config.toml
n_layer = 13
d_model = 320
experts_per_token = 1
d_shared_expert = 0
router_score = "sigmoid"
balance_loss = 0.00266
vocab_size = 8192
parallel_block = true
beta1 = 0.95
Below are experts of layer 2 (counted from 0) of a mixture-of-experts language model. Rows are named router (the router's row for the expert), up (a neuron's input weights, with its number), down (a neuron's output weights, with its number) and show model dimensions 256-319. Each number is 500 + 40 x the weight over its row's rms, rounded and kept within 0 to 999. Numbers have three digits each.
Before each expert's rows: a language model's description of what the expert responds to. This comes from a sample of Wikipedia text that the model never trained on.

# expert 12
What it handles: Function words, connectives. Verbs is/was/are, pronouns and connectives (that, which, as, also, and), especially sentence-initial However and While.
router:532512547472516652484461463445599530516543567518480508488503555595490462541501532529545562485507490458519485381497440470519475545503512456507483512538560437494600482538531483542540492551534526
up0:448484466501561410520540511483541508524499474455494467404503543483470426488534512530507536524497517453489462573489541505506539498546488504541505533515532539530487527501496535453516519492457511
down0:549554555467563562484487525473513490504465572454566548537551474518467499452515458474427452439477483517480540460487587498515511452513482510502441468507424468531563499494491424449492508459458510
up1:492446464446526493495449527512554502485534464549533513530444544509513538582486490560505555549412486493554483518473418570446496521477462494469484499470488501463518481448460482514552431539388511
down1:463571432571509509485454459458522503530463525489473491483518525470537435450486431429441474405487525475488521551511540486501524465499434458485512510545405502528532544544546499487397530482538527

# expert 0
What it handles: Biographical life words. Life-event words like born, died, life, death, home, years, mostly in biography sections ("was born in"), plus digits inside numbers.
router:440465474514510579568413429516486533542466512487473503438474497504508534474507454505558561465492493430467569510491492447519403471536498492511490497512487488547518489542507458543488460563519504
up0:480502466509439514514466525479559488491504430453421493552521449447533516494526457522485511444513517484550532495517523559552446503553439502510442537438445560560402493570461500518497542492532495
down0:470522505513569524492453478513388465495509487500530484464443513526561539492551447400599494531427486507493534488480516615562496467490487511468484561531486409475536455508486482462587450544479521
up1:485496443481549498537486461511544444449536538442466468559528491563522540504489437560564509484496481535470477640539506505498488454519559539471544549500507517506532488431542503481443430497523506
down1:528549574479479476528492462492520497536445469497508551485493502450464524556517567478455513487497555480512499445486530519427457501526529529520575436541441490456503525523540550499498542539537448

# expert 6
What it handles: Determiners and field colons. The word "the" and possessives (his, her, its, their) after prepositions, and colons after infobox field names like Active:, Native name:.
router:477487499525503512457544500473479521544522577523463484485446514484504537490500427485519508504463433447484485500497487569538430560533450460426597501521543424562497512487492446505488441548518532
up0:541417411508512488472503493498442424505506476537559471495405483555475492429515490522489488479460492543541519488460511511456506531464457466455561495495543548494457541529447476430495465480581439
down0:564523581590484509507473476460419568530518518506440480540495547487445510474581522512429520543471492543502478488552473488521496489530487567495432441487532512578432532514491503518487462514474490
up1:437543492516499443433467483526521475439501456467415546475530532503530479494464515448447563558508557482472478565520516522464439537427518483472547502497562517484533477496498527499567524542541513
down1:519545468471442546427467566495484482572467511483497439506493489581436559501516509564459565504531458500597460406526444496570481558517431565488461490527544474491521566556506520482508555468455457

# expert 8
What it handles: Prepositions. Prepositions such as in, at, for, on, during, under, especially sentence-initial "At" and "at" before away opponents in sports schedules.
router:488460536482542534421514417491513480513486489524476447452455517565583496515503533530523551545520408498569616494543491456486471596497400500440551543558574451488578467550512500501512460561521535
up0:459526527524558519488535517500518484523492493491514432537503489504587433498467525476484467508427498571513523499459466509524555449473505476502503468466550499550512455440599534540518532452528514
down0:466507552549496575486482479494492483534446446490479499489503545515546473481503606439475484464483491552492491495460527474543580476480486484488454483504517511570524483468560521452445535456449560
up1:477493457499556508455486465485507507510472491497451491477486451485545439529471502538536517463457522518473446563500479504532453528530493503497527497474548447489611558517497559530480525538501482
down1:562491540476437539473548491431508512521478598557534499533519486491513469540509488487478498527499462503567516446497500519484519561435499456526504476430494548497534463491475553459523482458474458

# expert 9
What it handles: Later digits in numbers. Digits after the first in years and coordinates, especially 9, 8, 7, 6, as in 1998, 51.9°N, 2011; also century.
router:516476551451566547450531461512486478561501545503482495527455578547518487560515489479558513419463517433552587485499465428492448558547508468489524520475531449551521515504481545489526452515499479
up0:499443498503454479420507508502492477564508451540518491454482499461533491566535490541499460443600508586502538522504534487473496503552526508568455504497489418514514517502458534456574441441537541
down0:404471502488500449518500418446531512491480517441553455456546548550486498509473502467480451513501392447502450455532527396587472511457527550550514478536490571474513493487448463487435517508554421
up1:491530580565493474525530548526519551486504509487465477493481531511522513549543455508498465448521538506480424568593464527571445510501455508421483419495491579512472524558432442441518472465453475
down1:531498513475515505520518507459506495525534534506545535554508566447543464555454502494545487568433551510481483496520531427450484494567531586521495568436518468613487488448437566457433521495494552

# expert 1
What it handles: Single capital letters. Lone capital letters or short word starts in abbreviations, codes and names, such as U in U.S., J33-A-14, Icelandic, INT.
router:430524524479510609446517532510498490541511549515459508442495560495485544479501466516593500498448447516506483484481539548523421534501524470473585529470558471487518421539440550486504493548564527
up0:445506450459467507557533453459497425514505445478465525511477493469499523440499516517481516522517442469548539525484458497544510486571455490448480478544617526460475470495512534450482538554586546
down0:455506572504496532456577582543466530425535532482475463424494452486518521504447539523527438501522522488460459429504491476527511556543497522450512461471498481577508483510474512542518505506582568
up1:501481514500513552460538446513528524525458547482495502586503490495488481495519484548492520495502542543486513495471498529479525569471538520448509519444506528571523441504525524472476564486504525
down1:418459469461564471501458452448550619569510450529505464498538459469504505498459402481485516506500513568518487487547498505536525481490464503508537444534484493500567561557452535442587498515555464

# expert 10
What it handles: Word-start fragments. Opening pieces of split words after a space or article, like Op-posed, re-op-ened, ex-odus, Bab-yloniaca, plus blank table cells.
router:497460518489546572445532463461542503552516557470460417525479584500504578542502493511620536460478443523485551478488475519505427531539429475435549472487514431519545483544457463534500448552567515
up0:466527448438455570495557484530541583557559504480538480510435545464495522491498442514537603538528531498473461474566504480503494536581585454531443466508515463509485525436532492503453443482555443
down0:513472485567501487509548456516406506437573539458530494494516498509542494551535497513533567515583507463506488519560479563473470483412480520474450500475484458548568479508531461470503487482537441
up1:525473481523614505458534528494523447532462488537484486551535469457538514495511512516425593542460504466559492496543499532513476541492507498523565460552539435504592472629515520465528490516449473
down1:502531440508487497610450487513444442517504517455521515413475529501490493473542513538415518510515509413543483490550535516514448468405507538499479527494522564500537524476391507445476476457553501

# expert 4
What it handles: Line breaks and headings. Line breaks ending titles, list items and table rows, plus section heading markers (==, ===) and succession-box words like Preceded, Succeeded.
router:404520520499523492441490557528513503512533489523482412569463544476560619555505446528580512517468415547585476486512479540557446533527532479476558514486564482538467507532433507485512476500507522
up0:497466502515496476510485542545491418430514454559526489433490485532521487517530539518533585532471522526437523480472592504545547518559488445526480488522491454556507507542539492438490480527517503
down0:512467459471521504484514418474475439525467493501502545521508427501476450530476482480548532439442513629627476519550473495466443499509457478485545448390491485490524507473512492543405560463482521
up1:470485558544539456504536443457475488518491454527477506493468472512583538600487524514497524514441496433502512491413509488490472440481461456487487536526477577547466463496536550509478516554487458
down1:416464488540543459470551518522523533512500493498519500460457484551527483543526496549460580540463512519421476544439522483508481468437501457449534522554389539529501461471515546556491551455432555

# expert 5
What it handles: Common nouns after articles. Generic nouns after the or a, often followed by of, such as part, end, area, version, side, region, plus mid-word pieces.
router:493464560525515574478509485490530495551464537507481430483496523560504484568466506512574544485505432510495432473513495523565390544541534495464519568468503445530480456505472452522486461611523493
up0:458534525536507500539522529518533462577550532466550457438508469524519519506545542463433548587473536547471510518558567478503452433479480490464488474441522437552533449447556521431530526477568491
down0:553474448536590494489499494501488496446507399515481497488550479526484484487487485457487442487499516396435498496464487512474381476525511499490440530472503530415499508430541491481622544441527518
up1:467446540465492613526451525501495413445529479495393503425459541559508479502543506514552555539503488538432514489543547543547456513518523522452526537451462502452511496466505500559558453483522443
down1:525485518531472433532424495533465499544479476522487583551523519508552437481428560500515486527596508500461466505511456537461527480561526477447503536481533541570449379485465440524470499524563481

# expert 14
What it handles: Spaces, hyphens, dashes. Bare spaces before numbers in lists and tables, hyphens in compounds (pre-filtered, non-binary), en dashes in scores (12–21), and slashes in dates.
router:530395496505530509429508528502511498537474508497495419505469602504507536509480493486560495500469445502509495507466522490550458506535513486480570536485495518478480433500475484513517468515514416
up0:539548458466542434492518519486459526513470462478469511501489470439533475490415461506557469502486446517494478469434537564567506475516497509514439546485484473536479459587473561488482494491529517
down0:411536560520500525517484476451498533506449489470477563455637479504438519527567499483502503519510536543464481476553541521547459564502519594466514498525555515512527455451482483493460492492461475
up1:418526434482514569551533578550571562476432534473454483489551505583545504554566505552496550461489527472491454488498449573526510587524577598523519554521516542471548564569468507456457498523503555
down1:561550523572503544489501407487499426506473509521495521484463471464437404484524519603500485496540486501474544507500484494422570447532519508497485443528453485479457466509505450464463473548464517

# expert 3
What it handles: Table and list separators. Separators between fields: table pipes, semicolons before birth dates or alternate names, closing parentheses, commas and slashes in tables and infoboxes.
router:542439490496543557438521470485521497504471520480511417497498528492514523518423421578607522472452436532504463486433530486494507528500502506484547450538497514493476519504545464528507410559517528
up0:514511520473532534469490438562453523528482480491520521522508520518504532515572427435521500541458515553554527527481505518513498484448488547483573518518514501531545564509560515458544482464526534
down0:483481486517421410536504460462551549512475554518521513476543484477510510573569458462516462430453513547541424501553490541571518507509453488534544514495459493497480508546493503540513535506443495
up1:531502515512450495470499538495587442477499438504554491500505428592500503499528510608490500463512566469538453497561562447513544483440480551490498434512475442560471406491556487503528547469606500
down1:484531470527488492536574504493573489502557512456458482499487550475540548484496404534485489465528535537518486450491556455425512483539397535484531571545437480508477467444554523527507498545498460

# expert 2
What it handles: Name pieces, sentence ends. Word pieces inside foreign personal names (Mari-e, K-y-rychenko), sentence-final periods, blank cells in election tables, and "two".
router:508478542513544569390556466462532506553506550495483428537473557501510553554503471517598535483484428502517509456520504519523398552519474470458580520491537436523513451519442485521504448575529508
up0:493595509545465488488448478480598507478481517549491501479490483438413559451568447508474531505506496447530468533487402489544512483467508478505575504480465494462481429407515470564457467490547540
down0:516492531496479474521539521518492564497489537498458450481487547484512538514458563521509403474516563501475482543502460599502521448523503554428468518520527554448445548514534415463478552517542495
up1:499561525529567500526480466492516502515551544525557489543494481569486537497499570485517499527500549563534539507531535509476526549478460575495446495466534522446543471514511500526511534478478464
down1:604516544542506556489437470528505488517491476457468568514427518489489507474433480504565521479442502481573509490501518530545513467546414449512514560548504507548474541496444465603466461494501471

# expert 7
What it handles: National and United prefixes. Country and institution adjectives starting proper names, mostly United before States, plus National, American, World, British, and some leading digits.
router:499438611501523598407544422480515519540530530513461439476530583473484467542478411486595519514513483515565479525519509526580472547492518443483539502513537477480533490529434504508522446542511512
up0:467492504483593556559490440556503443553484479438441492470458501543449457505511509502509540483517424531526509553478434526470515504469473477465455478489469567519593470561434461537478466541472597
down0:563526512515465477533488536482505484507465442431534512480476479497479537519524474470554484425465498500497496481427517531494408470568553543504484532488522449441594413493488525510457566518527501
up1:443530532564480513481515472528569549541510491476430469487569469538454562499517529505520520443577570547409480486520515515502520455489453574526516458446555512513528500528490477554601521510537491
down1:491536604445438476482489581513496443485512589487485481544499479485463459487434481519523507449444497389434517452527501438478448511550468446499448483499418435543517533524509462482476479458499545

# expert 13
What it handles: Infobox labels and punctuation. Periods, hyphens and field labels in infobox and taxonomy lines, such as No. 55, Species: A., Length:, and word-ending suffixes.
router:502514503523606542502571451451512485521460479466521461527504423477479468455523474545439578511456543463545450484494396494547429545458406458491530532500505492545570514494553519508492447480537556
up0:484545526496539536483511514530474462517526477508436551483498470456528524460457520513503533564563434570478525433461501525487455516468464552470521507507461555531562532484510505505451537549541462
down0:499516506504507423462467455495490459455446593510491595503468511497484480460452444457485453440507533492507521533519470464513534475559495421526494516511485472547474537530507547507492551542477463
up1:503464435492519505521422412519588508555540503515427525582560503494496443542487491507509529482476439478468529462485422495498517463468455470524499483486571529528542558531516500472502496544503500
down1:451377476515465558451524553500475510570508493454448541461474504499502533494505550453486460506551469441493507484488531464559518536480500497518515418455466454509507510386465530510492473452497514

# expert 11
What it handles: New and compass names. Place-name openers like New (York, Jersey, News), San, South, West, plus leading digits and the head word in titled events like Song Contest.
router:502492558520511534400516439496537511565484561469497468591469556511524556523514488515584508558484444506492471489535528501536421568533506493452582517493578483511533430503478488545520481563527488
up0:568518512446490549545574551534456538527413503516520489531496495417495511535494467526602499492440543531458448496431423511497516516436545524465525491505511488538497487529453461481533512480492527
down0:478520531518437609470476490500528521474567490516475516550481424518503533589516562507520482487513498524512511563484501558491578515491478478497548497484544542555520452509470561533440476487422537
up1:561502544517420517473512454514502519493542564523579480605482464548497577524531533500465539490584474532558485537515505555514468471415521432546449504537554501508455536524496529515470516557581471
down1:531524599483429579513499512505467519528490466575546495456505480472581498498507506525523543551461554505445441500408520454564500493474474494510518518413526511494503417521550533492513484546440455

# expert 15
What it handles: Sports and media nouns. Nouns for events, teams and works, such as season, round, film, game, series, Cup, and the verb play in play a role.
router:503470530499528583449580508437516508558524534484486412492491548494525550577490458528589537450503418534516504480510453505481433528511478473464529553488525455470481482535453468512523465572517496
up0:494448531496485479527491511445455535501515569461513469584513423481520539584478526514442594523570504460558524540523479465494539497488560576473510518455497486513441479498486583396480530437472474
down0:447531442417522579456452486496435529480517502509459495413520527490458503499480545427562509470451508535510485473476495506557501474506517474491485508522514445502512456497489508523530470474497503
up1:571475522486518551525497497417510523537543472473536460510499481473502545514412473478504504415432461520480475535488504521522448433512500494565557559550492514506430514502426534516490459535524464
down1:465555475530432515475454498540490492477458458457502466496427448574530495510443526572531501487519485518525519512465505430522457473492543486541582480480442500545552524460485388501507500487455518